{
  "d_expert": 512,
  "balance_bias": false,
  "init_std_router": 0.0274,
  "n_kv_head": 8
}
Below are experts of layer 3 (counted from 0) of a mixture-of-experts language model. Rows are named router (the router's row for the expert), up (a neuron's input weights, with its number) and show model dimensions 96-127. Each number is 128 + 24 x the weight over its row's rms, rounded and kept within 0 to 255. Numbers have three digits each.
Before each expert's rows: a language model's description of what the expert responds to. This comes from a sample of Wikipedia text that the model never trained on.

# expert 16
It responds to: Quantity words, number parts. Quantifiers and number words like two, several, other, many, plus digits or thousands inside years and large numbers (50,000, 1670).
router:108183128119155117159174145102124153122101131118133122094146090117142160094150168109126130131109
up0:105114114141126122172157110119131127146149146149143158092146133145104120149155170136142124107123
up1:118128134154169117141099140121112136112136147131112099152118120119167121110136115133161135113082
up2:124151104105133098122174086120107114095118097163075167157109089075172139093130137108143108129143
up3:138125152165135144150158127125115144110097112122108096103134114134099089121125102124148122121115
up4:144112158134129115133141141148105111096107096122081126090188094152142154118183123116178142122133
up5:129092120101132116129138172076157124088136123149115044143143137126114105107149161113096136136121
up6:084143134129175125143141155099113100076176152109163149143126142153170129135115122138161102122138
up7:152170141114118135145137186134105151119127134123158126164146143108129108133122126110167099128127
up8:161090116112138105161127166090109126106108123139168108086106070138159126095181151134145117112120
up9:098075123156149127143107143108135179141109100143141149113155097111138127143148155084130139160135
up10:128184138123144134137143114155158086122110164137106106164101122133073094122170130109149114080124
up11:129040171113148114094113137105118156105083118161124130089151116126132116154159124134150132086079
up12:128185129116147143143129140106115133187116152139131108129133104162140144130118119098119124137123
up13:104138130165140103145151140154123115118128114120114146130150119109122136161105146093160091124145
up14:119108186111162119113163131147126150113088131142152074095198139065098144137138141123124109164141
up15:084140100107103112124112148114094121098086111129106147154128117089136107101123169155127119143147
up16:155130136150169096139121116106138156167098156148132100107157150173153115114150124131105116079135
up17:104065104113140132137147142135143140144129149126171100089124105124147097098105146086150114140087
up18:101103113151163119134118137199114137140168127149149131128106100136127119126138097120119122087118
up19:073176104114161095144123086146110134111126088124145086117120130138123144148125126120156117126110
up20:128135101140096140139131085096154120107114132141128121110129131137122145114104173119095104089070
up21:099156101142160116149143110119120155107126135147127120137108086124096106116133139101141142115144
up22:101119121132113098144157144117122128147123144140156103137129120136096118130119137095121122096155
up23:110096132148149131138147154107136152106132148165187132070122101102159117119140136169154121137108
up24:062144111168146140121193106111103123146110099133166102108127120120142115092111132124152098095165
up25:115129115098133131172163154167098141100131120139135110108119130127078134138142129152148103151132
up26:126184128103111105142131172088104135121126128175138112153089136110121128151162114126095119128130
up27:154142143128112109138087126116103165119130129124120116136118142121098116134161167134163127112114
up28:139158100119124134111113128091151126132099143125113113077116132173080126065143146151131100125142
up29:097135161127158100133128123085118111081141179128122119133128126118097117185119145094157108156147
up30:107101122123126135145153097141106145123153079136132103131134100162071143089092111114144136134095
up31:149097093176142141121151112167149155114141120117132159107123133098182088099149128145110156126155
up32:165137126172160104118121110126103110141143183150146124107148146129146141174117154100108134125116
up33:133170116092142125129172140123155153077092082150106132129131081107210124174118074117143105088094
up34:137126139131122111143141110128128144082105138108149145051127097125134168140146159143093104112135
up35:117127138124135104130123129121129144071100100136157195118161118134118105143165148112117136069144
up36:084115127152124125131148099121142130111129101103087151106114122136143143141180152138127149131167
up37:168135114133098113116140143106123147068115109159098142105143093103145135151141189128147123108124
up38:136114101167133135115158090117132124154085152111095155072111121146164118100132164096075122106146
up39:177145160142111121132138147111124152155128159153135157134117133155106129134140194159140110114141
up40:160099140134183119160137141190150143096157168083102114114152113120139157101095069115174107141102
up41:156204130135130132141116133152141110104114136130133138102102124103198146105110120143098122140105
up42:152113135119117097144108133108130147110132127165133140122135110110172139113135170108141108118123
up43:140120161118173110135111128102081131107140121112087102107105121124130149156159119131171105105105
up44:136121087108149130133174144091132163133092134183143139112143103167113111096148143111113106166135
up45:107147149104124109103116130144140159139119106110104193139160121132141100127170118136123106148104
up46:106143118168158089120176123101136173134092124082096159113153100137142123109134135152095102145131
up47:117110130124168118147099156137118145102127111155163095043104149100147140105138130126128105129102
up48:148101161155138134124150109112092168138147116101154122153158159180138114126133108144105150174134
up49:117154125158099114153153119125133128117138059124120150122157123120169155120127143154153122112116
up50:063164158148159129182114117129169125167141110122110136113157110133154147138107159111095124148168
up51:102155105139115125139106147142113126144115106105129124164145121119143115152140163172135093156137
up52:127172117069129132153150113098089129134120081149089127117147087089132098124112192148195129081125
up53:156078139141091090137093172126135136112116093169104153114136107119141128146151146101199114141141
up54:136078133137115131143123159114123167126095105087143180118114094140126127160137212140155111161146
up55:116143121095148119136150143124142116145098102112106113113151084061142148101176163118145117090124
up56:155118143184156127128108182113123129151121141086136107096123147135087097075149106125141142103129
up57:161134146101175129171148113162166155100135145132154093117134117104124137141152151125158101119084
up58:153142145150137131127129120109116113110139133130116144120188137090082094132114134143158137144120
up59:128153157087116144103118122108103136117144143115112172150098100068095130160139213150155109164104
up60:130117140156137116136105163101145141128134125139159110094141108131118158140149146093117115108101
up61:085106145171150142158137087096148094137148096085111187088102145168197124110143122098127157096100
up62:143144121132130121130128126155124136128102147105189161088165123113154106132122107120151129116171
up63:138085101127103136176133155097177132125149109149129152110115108132114100091142147120133145123126
up64:151148135118144123126130187175115135114131172125137103141145111110120126178110144124140120095161
up65:160144112104162129150119137141126145107150165135135106145106110121120113110140117164159123159108
up66:092102128131139114125160137116167145135101170151144140126168096128110149150174134087134126119109
up67:102137146112176129160178132095144176134127153130154147084132097156124170134149131066137116153093
up68:158077110134107099118162096104115110147109142124116150121156137133110109075131132132127128147133
up69:121131135087169132131107128077122139090110123117145106146134146115150114111092163096125133135132
up70:132080154175127109134133146112109163136128138144119060086125101110130146122157158092129144091146
up71:084068108127134120118201125129172122127129119132117183109137127123127113072138149118079140125148
up72:140122116171112117138166130117142189167122135121152175150138125143074110099135119110138129122131
up73:132109129084124110115152140122096156107121155137140113111171108136084151116125183121120102143101
up74:113107077095128120136117139146135163111109148156102126109147088098148106095139119133122124155117
up75:149117187105156113122127138151128148142125091087148113108160096121169132098126122100163119108127
up76:094118141169132121131120171110143148133115134105122103122144129135112093099112133132116115135107
up77:123116186109155111129142143111109127128105137158147165096124118102105134185152155123127119099132
up78:136133139125145135127125100128114129137144131142135137141092076114155168119163109126129105134142
up79:145150175125114125144094133137140129095108092111093155144156103109143108123144134157104113116126
up80:106126116099110128124108111094135140110138155142115149140153127117114112099131131118106146093148
up81:111113129126151139098106104133103151129073126141137123143095138091146141136114095119169108111116
up82:169111172121147115142133164179118144161116131073122135151110128139055134116131119111164118082078
up83:143143104096144129156116165132090130119077101119137132083136118093146104173124188092143086094132
up84:084149119139143100136144159140121139120112141146119128116149115101230160147113096122069078126146
up85:107139151119130136119145183102130151111088160108165067133170094156156107103117132097101123097144
up86:159151156144123124129109144174122116077125150146117145093144127115171157139165181129139123122123
up87:106142102148132114133145115118114139135129107164111173099099128140125133137133146123104118148115
up88:187144147110141081144163169108118163103136100128152093137134106137180141103178123113156133144122
up89:125144134078153108112141100109121143112111139115111116152128130121112138130181104132108129128127
up90:087117130144105133139144136114147102121141154162139098119137108101149114134128124122106090144132
up91:133160168111169115138095154102102138125119152162179109143104134154119159122154121122113093086137
up92:110119108134159100125148112119127127146124134134133120116119134143118118161134130088168127133161
up93:122162096139123122122131174127088158146113098113118104149110099135126133095136090096101139135162
up94:117071138122097100136128139144117130127145140131131073081224113102106131082128134139162123131085
up95:166112126122129107126117130115132130130140147154118127108183083087123131107146137146142103113128
up96:155148116140134148136099122159117143135106088071187089132114142153120132090112087132157137142099
up97:137095147133104121127091125128134118081118113121138119098092137073128141165149147117113093137159
up98:173110181167109118125134120148117148087119123140132160143150101088138138153116143125133109121099
up99:153135164143107098097111188142110098103076148115140140070092139099115111138120177117111096141100
up100:145118111191116128107161115113112099114087165103054125096128149153159113109180197151094121101137
up101:157117172116120151157116135129133136100127138136133127150127136137142164125121139135083106120136
up102:107135168136130131125115142117133137141114159145158103098147122094102137154124137141143124137130
up103:143107119117128137128097145183131117126101077132154086161133110116091155148157133136159103134110
up104:138098118154182124147130160110133155132136128087157121132115134115156115137123119102122148140088
up105:164136153120180120114119106110109139073132162139098156127136108112126090111110150145127115152107
up106:131200132107130138148158127150114152077119128080114127133098112100129125143137162133097103137119
up107:117133107106137126127133163158106142126137160121113083111132092143128117124150120107163125126096
up108:149118146165136147143128140160116160095102153064146121098112149140078136131132127133103124108124
up109:175144168139124134098111173096118152144101124102109149096140128136126121124081130101178133121117
up110:108191169108163102135145112130112137124126093170136137086139120131153109091133126098153121095140
up111:117123171154162115146115162111142142137141111110173066119127153143151150142132120139141132132162
up112:161133106107147120129110134146083121147099167096108142069132135092146148092104130083141136097118
up113:135165144117167129161153140125153149095157146137138131163161158100105110127128109142116101119125
up114:161121145135103124127147140119131118131066130114144111109117136156149128112169137123088131119131
up115:097098121101116131139145131129099137119123128144113148133164115097139123136130126141106106078170
up116:103133139112192133169143129157160190134100105116134088086124071119139134164103169142154122125103
up117:165160157120148131149123159173148120121137116128148136132106135121087155106168114107093125140091
up118:125094110116104100149131140096131126122136128184158100143125129125146156117152160143081117126117
up119:090136147093141081124154095139134126112121096140142106142142111124154141151110139114089092148131
up120:138075128148153120141103153168099159119088154131134097074165131133114161120101142155083110143108
up121:123097151085146161114156142128145125103126129173148102110137115129167088095120144120131097138102
up122:115131126098139129113141136120113172109079143139149138133157094144133128136125133122116133148123
up123:154147114164167105143162128175146114141091119183113148096113122108094173147156128161083120104151
up124:154094156093131104152144129155113163138112132148109147081152141113089125143142109108125140110110
up125:146141092118125122154136123090125152129136142145096094144145110157131132179117144121144145136116
up126:121105122141130132141130125120139132115132138136123129092120070113174107115110132102132112117150
up127:113086097171135122141116173139153165101120149128099095090163092136153146116149101132121114133121
up128:116113149108133133130136142127149138154126135136145115149133110118175113112145119123138149122107
up129:133172139141116154125095099131117132135152130150144103125127093143140100159125119128113111117150
up130:128135150111162122156143148116140160128135148174107150066117115134149129158123139164101081100128
up131:061113143122163116115135128142148152107088101124140110095122119092138087103118174106124116121112
up132:098151154134146120119128160122137142136126127145171101141114139133124132109145132126132120120112
up133:155099141115127110131111149103122114114143133151117100118134110102118143105111136121147145085112
up134:109123120149114115137156131135148170119127144096152123096109153124120144120149144140107096124129
up135:105101124147100119113150139169120128107090120121112160120152107077120113140111163132146122104133
up136:121143123121132124124156116157138107165115108089123187153144095076107080127150119125076136140171
up137:155142143150136102121118111105093147107134085085170134122138117110151128144130093081159154127089
up138:139136150154155138120107130131100122133114116115122107126128080123107138130140168137128101111119
up139:123147102098104139142163145126113170138109113147095090113149098113131073105110130107129140105131
up140:124137130130152116144128150137174175142132154126132109106155125085101146122089147159120134138125
up141:123119181131145120134127104108147194098124113109122146093121142067096130122141119164178106124143
up142:101096144111146098133142184109143130135095150145164199135150124137113113086127119091172141085138
up143:122107107158121112134114099135121163143131129096104164125108125133168138123118132117102135128168
up144:129143166154162147141115106115156111102146164113163071107087142108111133108149114129135117099157
up145:102193109118145132127185125104129113121112162163146156114129136103129118137142107139129111129150
up146:108121171138131109155179123101122150123156178098089092127116092115123123156121159164114132123131
up147:165125127164132119125115081100134139127121136121135098076123148146114119082144123125128136136121
up148:101142113110147086126116127122118147104130103142130135173138129141164139119135083102183143107149
up149:133162099110145106125143115141128144118088128134115139090157111095145131148127124134119124105148
up150:139148151153137107149105172166112121139116107089161102112142130092130140152126142137136096123123
up151:110155127144138119129150129133121144110109133140161164113097132142149144123170119107113106111149
up152:151146158166139118153146156157165142112150121140089115130112108093134126146118117146169107136131
up153:111139133170148117157147125130125132149137160168121128097177147160128122167110123109129118085144
up154:155139112112151087148082119097105154111126103148141127146163106109115152159153119181075107108101
up155:089165156145100110138131112140104105126124132147123082158133159112128115100149125163106113117141
up156:143101082112122147125090131179159131071125117142148132074105127162172129128113123125166107143102
up157:119104089154119123159119145117131131146141116137174196130162102160101111081143141142142114129120
up158:135134130168145129111113140064183146150136131113109123132097107162116128079123128158128155138152
up159:150178103157119133143114134120124138146100142131111143145160145142117137126127130134124150106122
up160:134106127109118121122098175090145148138094120126164113190146106105120141086140106144143114128091
up161:092126107088123129144116167120125111168135126116132137100123113086088133111121184145144117122134
up162:100123125193164103109135118117085133136095124129120114127148158158129086109123116101111137125111
up163:126166110114120110133137130136111151108120134133101139075157111096152126141150159128115079142152
up164:126136184106177137120149139110081162108118153141156170111120098123137109159142164113130121156096
up165:092151087068129134144147109142101094152129143141124147110118107121155145106145188111117122132104
up166:150177130110111128124128075167113130140124114156112128133171091110092171106145121102127083121117
up167:127147120060141118138102155105184141132153148152171101164154123116113084136125112157161145115125
up168:149192123104123107133133121119136140116106156111114141091133124086129113082117081119102089153084
up169:095139143105106107109170136097079142134138128150137155117114139078115143129144166120113116121113
up170:134125142138132114148106153123153136133144112152144103136191143154097115136129139154117125084107
up171:142152147105164122126118109068129154144127148134119175150123126119123097125132144136126138156141
up172:120165125110150109156142136107136157150122158156102117142145081133114148113143166102118108108073
up173:144120085129135143134133122105129106105104152175112118105106064086121134132157136139157132133153
up174:113121140098156132093096158136094128118104172132186133144138134144140091129134134135183128059141
up175:143115111150152127124120159172130156143114154110137109100158102150102149072154140141115122109125
up176:165127115182122098133122119143139135113155124188173151114090152133156124123111108109118121114129
up177:160155154084182120129105185130138119117114155133145058139177095115129144093129168121156103087171
up178:104098116093108134125127135139154144123112077105103134136177114133116101094094119173126114106118
up179:133150116156134136150120127103112161142124118134140144134156146097115129079121133136134126107109
up180:122105153090138130136135106100132190113104100183106155134142084135085060145156172133145104136119
up181:191157129093146146142153112137148143135112139133154150103119137140100109142140142152157123146139
up182:148139113112108082139116158124124140110137125158117140129153109089134182165156153125110106119073
up183:121118174101126123156153137130147119087147114133106175126091079135158134146194168141092129144122
up184:122135182112150104149120147135108136138116123137132104139130145134099106098148140111152106076136
up185:137164168157153134132107132132140179161124137103137129132137124132145127126107088130113138109109
up186:141192115136138108098128097120139151124089116106117148074127109112152131083179152100157138117163
up187:117144146094119131157105128142125136098119114102175106140132115128116147159100143124122102128088
up188:159104140179171133134112137151099154107127125130152110064119131122102157109144119107126121101130
up189:119121136113135138136103119082108132105140140087137111108156059127113079105133195124174126133142
up190:122133123115123144120103132126123135117101132144165146122144114152125146158134141106163093116104
up191:150062136094116151134141125168104141116131119104144142151151126146115105131126089158112140131129
up192:154125127106171114112158130151128129124102152125107118126163106122162130129120123126137110062161
up193:118127113138127142140155153169145126125134138157165127087138136117112066136119107102151112162103
up194:140103157172160140123138123121144151123119090106125143139114100109140086137162097174101122094130
up195:111149126129140117131147151131122146148113092108161101118131089143185095126111109139129134142117
up196:180135149129118099126107153115119116154134120123151126128139150130097115156139133111128148073115
up197:140095126154103138135158120104137144135132152155122091139147101114119071091155183135116138101138
up198:142187138086149123159132152087103125098129135124158118104149123110095115105120129144143103080164
up199:113061113131138142147135151139138178140133119118120162131156110128108092160151095127129134158111
up200:154135151097127117160171144127097149119140147128088113126137137100144179146118132152132094106051
up201:132137113108149144113124203123116134089138103143158083164145104110137126150127179144125077110095
up202:158171096121128128156115119122161130103130163099151158114126147104132125098135057133182128128166
up203:105063186179144127156143099096129141122125138084146131065136093148143119105099131089088135121068
up204:150136151122174141140150169105122151132147122115204062082143102107145145072111139092143141116080
up205:163122110129114124157108131159141155116137124112123130155125108117142117102115108134152118114110
up206:166136082141132118128107122136116127150103117151111121136122124100135115092113180092133154117154
up207:159185127123146144134149136094148145122107100111078099137131102144123125133125163135107116141099
up208:121149110171171112108165110148094129129109105109131170136120106141134146117153105117086130127128
up209:170141131165132120129091128146138119096121123135135154132147126162129123097156122132143127125100
up210:129123149127144087150151128106140164131103114140120081126150071106139160114115106093129107114100
up211:140087151113147119128119121173124114127134072093198126085114127100117130140115134108119112147131
up212:119104097116158166110165108124111107096110150166135117140160098109183130142118100122129129121115
up213:187135142135105135115120133149096162100096152138147163132112144111125112181099150122160108136111
up214:132183146167168128116153103121157122084113116102134167143162125111107122130130131078148074124145
up215:105127078178143099128129118140140130140115107144130126130116137095197131092124117087113118138153
up216:128150087156121135108099118116112123139106123121108121140105092118159107147158117124107141164153
up217:138175097154153128110154143135138128127131130156124153138096149113129086113122143104094130119090
up218:119163153083139134146117163086142132112139104073149113105143135104131138121124136146110118151136
up219:119141117139136094112143167147125140109115122125145126130144102176161119099099146111120133068132
up220:102126125144160124159145133158104111131124092105092142080112122153154086120118094145117122129155
up221:138122152128108142144157141110081137110117148182173130070144144121110135092109162097147142111100
up222:141105118116113117138171133118133124119111145146140143094135117138170160069143169123141103110130
up223:147120144108126134140113153091100159100105130105151151087166118134141113115119161120134128106123
up224:120188135102143111157124156114124145102101109096150092155138063118163123119114104122137110125155
up225:114122098134155120124101131162133122144117140160132132164141112130132124133111144102129105147068
up226:136060091112146146138120159152146153108132144185145147124170178120103121098159153141141121119124
up227:169131136169133141121115135125136129095106132110160082113137098119124149147138142141105128130116
up228:078148106129144109145126129138121132153092130144094137118160111131089116099157132114128134128151
up229:110117124131105130135157119150135115077113109169122171101135121107126116136160147150097089124106
up230:112154117138103100145115108129141123125141153122138132128122136130154131107181122155157123066144
up231:127140130099135126174132152158088149130136103100128157109146071117102156113115087108172100146132
up232:137121145119162134140133171095149137131109143145127091132085067095143127111145184153134097150134
up233:104150103103136113129163133101128142112141126111146143122133145106116091127116119122116118106124
up234:108166155106149116147142112124172154138131077131141162177140116145098094128123090146107101110120
up235:111128143090110111133116131168138124129099127118195086058169117096110168156095110130124102136104
up236:121130125110115131123149146128109132096111152135135122110161112149170124173088125120123116135101
up237:132132131167134141128125134106141106100130112150121070101141144119134132127137178133132128125068
up238:144161111123120155121157136111114151108115136122088148159133101100156136088126121115130123117081
up239:160150106132160108127171152171116134133089155145109121103114151109144162134143155099156110083129
up240:120130135146122123129133089175132147119139101096098105128121094098139151142144111110116159120123
up241:109133090139114095158183117146138133136110126149118125140121147167093126116194114146143117121102
up242:121133140116160145137146155164127136134106162143125097152141144115144113117132138140116137117166
up243:082093141117141111148144111099131115125147114122154085101180137134127131105101125142132123118089
up244:171156147157133127141144142113121153099115108104131151117175145096123155149074128130152110121102
up245:143104138135148137121134121122197137161105079088114126159188147137095112146122154098135129118147
up246:142179138141134122117155129140142162130125079163112135151129111088141134152083129159128078118122
up247:149165116150158143109139114181114158143099143123157132100125130169184146125159092080128102128130
up248:154154159134118118132171158177124122134121101130106075123115069097114135138062158110148092125102
up249:153090135132115130129125157132131152105097142104174135133146146118101150133142114173145098101138
up250:137147122125095125152075099089141089135132099145137166129128122160127114068164205095110142094144
up251:121065091152144104131136139119104131129102116171111133139143159104142113136133128104117128081125
up252:128159175094142136126167166127118137128103158153181075124167100103141124158129127096125104126134
up253:173123112142144123150135156129107122126132145165119092146118117114066140095137175137070130122127
up254:093197146111122095119110076125135127128125087116119146127103137140183117170176188115126137125166
up255:117090166138159112156153116077107136137146148141160131098131122133152120098134193088162140090118
up256:159140119105107115130140109137154137066122123129141072129136142060153154173114119146138110129102
up257:095129140111137106175165080121132109140132153161175093074097124111138125143143164117129112118101
up258:162110123149124137132153098054108133127110169121138119101103110106114107090148157110125149118133
up259:149157147134147125169159166133141148113130147126158120162140144129113131098138109176147102110124
up260:102126152132142115130143142121141111185102123139114109153130120131145076119166129120092125166150
up261:151134165111185132145152105093157133094141123141163119084150114154133113086098151117167121117130
up262:127103118150158124132154160141102143093143163116177125106145112132123116136151144091122135110106
up263:098082119101144133120127136087096139105099139108138108174149096090148095154104122091153124122113
up264:125151102129136110135163129126144143083127115166085134093136121110067150100108105134096128091099
up265:141089113136161128116113134131101127140131130084177117092143135121109120123146132114128130095125
up266:142131105117128142166087154136113109125109121142174098107143104151133105093093142137157103145104
up267:135145113096135116119095077163110125102120138149099138128111135135154129112135160132159115091123
up268:084149105115133137161141150117112154077142127094129096146133133115164119163111138088118110152133
up269:139152142133205124165141143123137128123128162098111112117134125152138054110136134083140138080145
up270:147128122119143147130142120126122126130118074161180114125120129136192132139095098116154146141114
up271:120162090172136120164107143111129113149106095155148103092126126131114117085164103115131157143111
up272:153145170106156129142123097129107171107091131138105124099151118110139137123116170096170097138094
up273:176132118166137106150146146124122145134151121148152088147139134093131106108102156091162141131125
up274:120131156135146090199159145132171140103165129104151145161140136139159110106135147130174126095128
up275:151165115120155119135145139120114129146137155123120129098133112116148118115141108173122102101128
up276:130096165139107107124165126157115138118128102143166149131154179112132116136109124122149105125125
up277:109102152118159124121137124131112126114128124122174082104113149120147138140154143083135128105148
up278:107119120107100111154107170098136171117150130134164098143160102168118121150130157110155140118104
up279:128145130098132100151091151132116104112138135162138098139156112144117122143109136120098091108096
up280:152103138113142136134110117098138156145125159129147134119145114163139113077133155135124150134125
up281:108141105121096111131090126076183120121141128147090152124118125099167147101115165163095135156166
up282:129161166142193118118124106148138142088115140145103129093142111150121138152125166156125091117138
up283:156177119109126119149128127133139150134112134139121168145143134092115123128109127141120108089092
up284:122176107117137117142118122129102138139126089108145137155154116099135160147144130111150128103132
up285:111138111096132114162131139118116134095159123123101170154163099126150117131126154114150109130110
up286:132137138119155103146144140111126116073150092145183116104137136149145148123151156114143117105117
up287:085102109121137116143114146111147168116137150131098145121177100143114125098136140143174122114104
up288:088122067165117115117162109104140130171104128125109137145148129108169114118139143081111139137133
up289:098141144084076124113175148102110136087124120164189120116118090053134151170126144127101111140112
up290:131117110119142115118142112138112139146130102139130130093124087129151129119175143110148108114069
up291:142145122181172095127135072105156110129111124131112110063150101087139151146095178145124109087128
up292:136143132100133144137216150161136127112094136136108090056081115145110099175143139107173091124089
up293:082076148136127123124091146152124148111098096161107135163144127143124068111109122145127128132148
up294:122087127129130106114135147135134170109085127132149135135145131127146127125163099145117134065127
up295:123117123076126143129149167115139177093131141118138150167176074097140140156116113104159113117122
up296:154107121160122128156133141127123101150116135091171115068127135134087157083115125097090133130162
up297:128163113086136129120117126086159177141091174129153133124156070095170161105125131111171117109117
up298:085134104140141115159153121112127123146128137122115175123164107102113130165098161104134127059134
up299:131039128151164110138115113111153136134112122169133123134165110078175155144109131107138145162117
up300:173137095134123110153156147091136145137111104113094138102146095115090117095170120155108137121119
up301:153130123157115132128169163146103127086134110114129120115112079091144050147128136138145117124111
up302:134118136176145101114130149127149138138108131138143084140113130136149107119130115119093124090166
up303:150134137134157138151173182097115132176147123119165095080073141114146112109136114114141137123165
up304:116107102090135134126098117095116112132144118100139085141157096139128092162135118140162124151120
up305:135167148121111103135165128102077098131118161161131126109131115061135123147098130149105104119136
up306:127103151123158133133166157081147158133124115131130128085151119093151105089128169113110145103141
up307:143106094155104114131131117110137141125115125173115147103129121101152139135149109123116123107078
up308:140098118162113121147047161143113102109144087160129130144129144150095148171160190134125132135162
up309:132180106120143111130144143084129135140111148152147077160150133084144129137112146094173108143159
up310:132156095138129131156173124134129147151124150131153152180174128136097148086141121104133123114108
up311:120120089116114136142160134109163169132121159111147148067123110092130126098121165144137125136114
up312:134145130165133145141150131082132138097112124112107164135082091103177114138217156120123130121131
up313:180162130137160125117129179150141109146111120150186119106144161129088135112111126142120129124140
up314:176117103127096116166127118111149151163135139096159180110130160130117107097149140103118151106118
up315:146165135148132145135162139110124140126080129112086087126133082100185128094072116100152145125113
up316:164143136168146100114178117131145105135115140125124133099161107144144110072154145085111151114138
up317:123122154143125133147102166104108109074112120161153097141181108143162131142101118150160119123147
up318:139164121122147129121077124107110120084119098140120065136158126102114149110119135157213109117083
up319:127118147126129125136114092117156127153141112109143071107127121158092127126157143133179125136089
up320:159135127170144115141080127116131111119122156119131175150163125133180123131124130124110152157102
up321:122143126110188120146095146103115119138162176167161139102119117202087099115157160150122132127147
up322:160123170144125119104139131122105108139108160121148121123126146127097122093123087148134139120093
up323:146117133128191114122153187086106142134138105162115118132123122140094151135158171100153142082155
up324:145108144157147111118160134125095136112119163141096142117082105110136126170150125151103101112141
up325:149131136145151130144129142118111148084130157143156175141124150135134110087132135130110121133136
up326:141140107135117096138140115116092145154117156130098152113119105175157074124175124121154140108099
up327:167130135145132123149124134135119147156093074118097113115112099112116104150155143134124135107104
up328:109118115156130073125121134125138126145119152121096082151152126166106149119157133140097120148116
up329:120091104105139130159137099109101173136117123120121105104105104110152118111131112093138126165127
up330:140128117136138122142150174105111115114130132141142101123143134123138092128146084151082128127119
up331:115121101122135090134112132109117151114094123079114074104106089120164157120117108153139097158135
up332:161128159103146117152135115084089130118151156152185065169128104178103135092151119164126144125130
up333:112098151101111123147148124080137168110135128175141109101124146128115146083169137132154114134085
up334:113137101100110106147108132167109113118127138138168127145112084157089125135147088139165135105107
up335:130119096132118125130136150119119139089131123140081106099122137117131132117165108147122129132091
up336:140123123118133134126177159062098172131102145105117091124172145122117136143155161113149108147092
up337:098139086100096144142112148074112101113154142114161125172127101148115075123129117138111149123090
up338:128101173118135131145113118134168138083136097092131101129120153128079126152139152163156110137112
up339:138179128125149107127140158129123118115150155176135107161147110121139132142121123121107122142161
up340:162132171149116125141146127115114152101125141133120125136103087118181128082145139130106125136135
up341:122123159138135123132145108120141138098072105078137140122143094130158122180111098153098087116081
up342:150124119133095117139153097177110119102131130148062114170125095103151114125142135110125136111119
up343:107154134122148121155107146104138148088151114134118141094141126111118134166142225129095105140069
up344:117129096142138140157136149153117152107123127141148091123137118131092152099151142117190141123138
up345:122118117199082072124102138150140145104144132152101146105153106108159121112164159109134104123097
up346:077154098124105129124125118128130126156109145134132170159123123101097100118143079153081137119144
up347:102133118130114115129088123107096140083116097123146135105101078130141102148148166168178126064184
up348:117126131106155146110140082188100152113124078112104100133117121073135129130102139134169091124144
up349:104142102136121117126156122112131133121115127165105125148126134146115126157135146107176117117132
up350:144165130122166136133110131113117153088127127134121117098115149147152104104127126121127124143146
up351:146106136123116110108172137105092149106103166120113134102135090103193119113119174084134123139105
up352:119151133124134097149168119133140132144113096116125104142114137122137112172142131121090124090161
up353:122129111185170133122123103106105131105131146060132127117105074142186121150133058132172125141124
up354:115155146123162149130122120094138125125127109105139071115182133148114141116119129142149127156100
up355:133156172121149155171180167124148142098127153153094078132147106121139112091142164101136127117065
up356:118166151162138117137117175123117153125127143089143085130119137123126115126113118168144097100117
up357:184163122140156118155157131086144120124119144083114130089120113144126119083123146168116103116142
up358:137118088169101090135102154126109135142144096159135165115160117084129150167138121120129136138142
up359:113111117122129108121125136085138155150132121177101179140117141129166088103169157178113110136158
up360:111115117123135127128136128170135130134122129099172102077110156131110154082114160143121128113126
up361:144126155116124120153137140131141168081147137153130137118090114061106125164128160137111109112114
up362:099115147105148124148106115136105131114150100142118128126162087106111099135139140170135134124087
up363:118188154194131107148137116106105152104118128080114128133125141143131126137168172133146108112144
up364:113128147109167140144172103153147132138156148146117114105156129129127132128151131082144157088123
up365:120137150110135139150171188148138120105131116101180129173123108131140107138158106146138096129131
up366:134126090123131119128121141173108100116074117171129141160113148084121138105138110151129115108169
up367:142112111073147140134153145147146148101076151189153159122126115147178112086136136132119088130122
up368:115124158134106124136146146096146154151136100113091166096159128060168126144125173097191121030116
up369:085081118098138134156160152169117132160134157096120141128139133155079150139118125112147133107083
up370:124146148135150128138169123105122140152130148099086107131119077165167107146160145119124121132069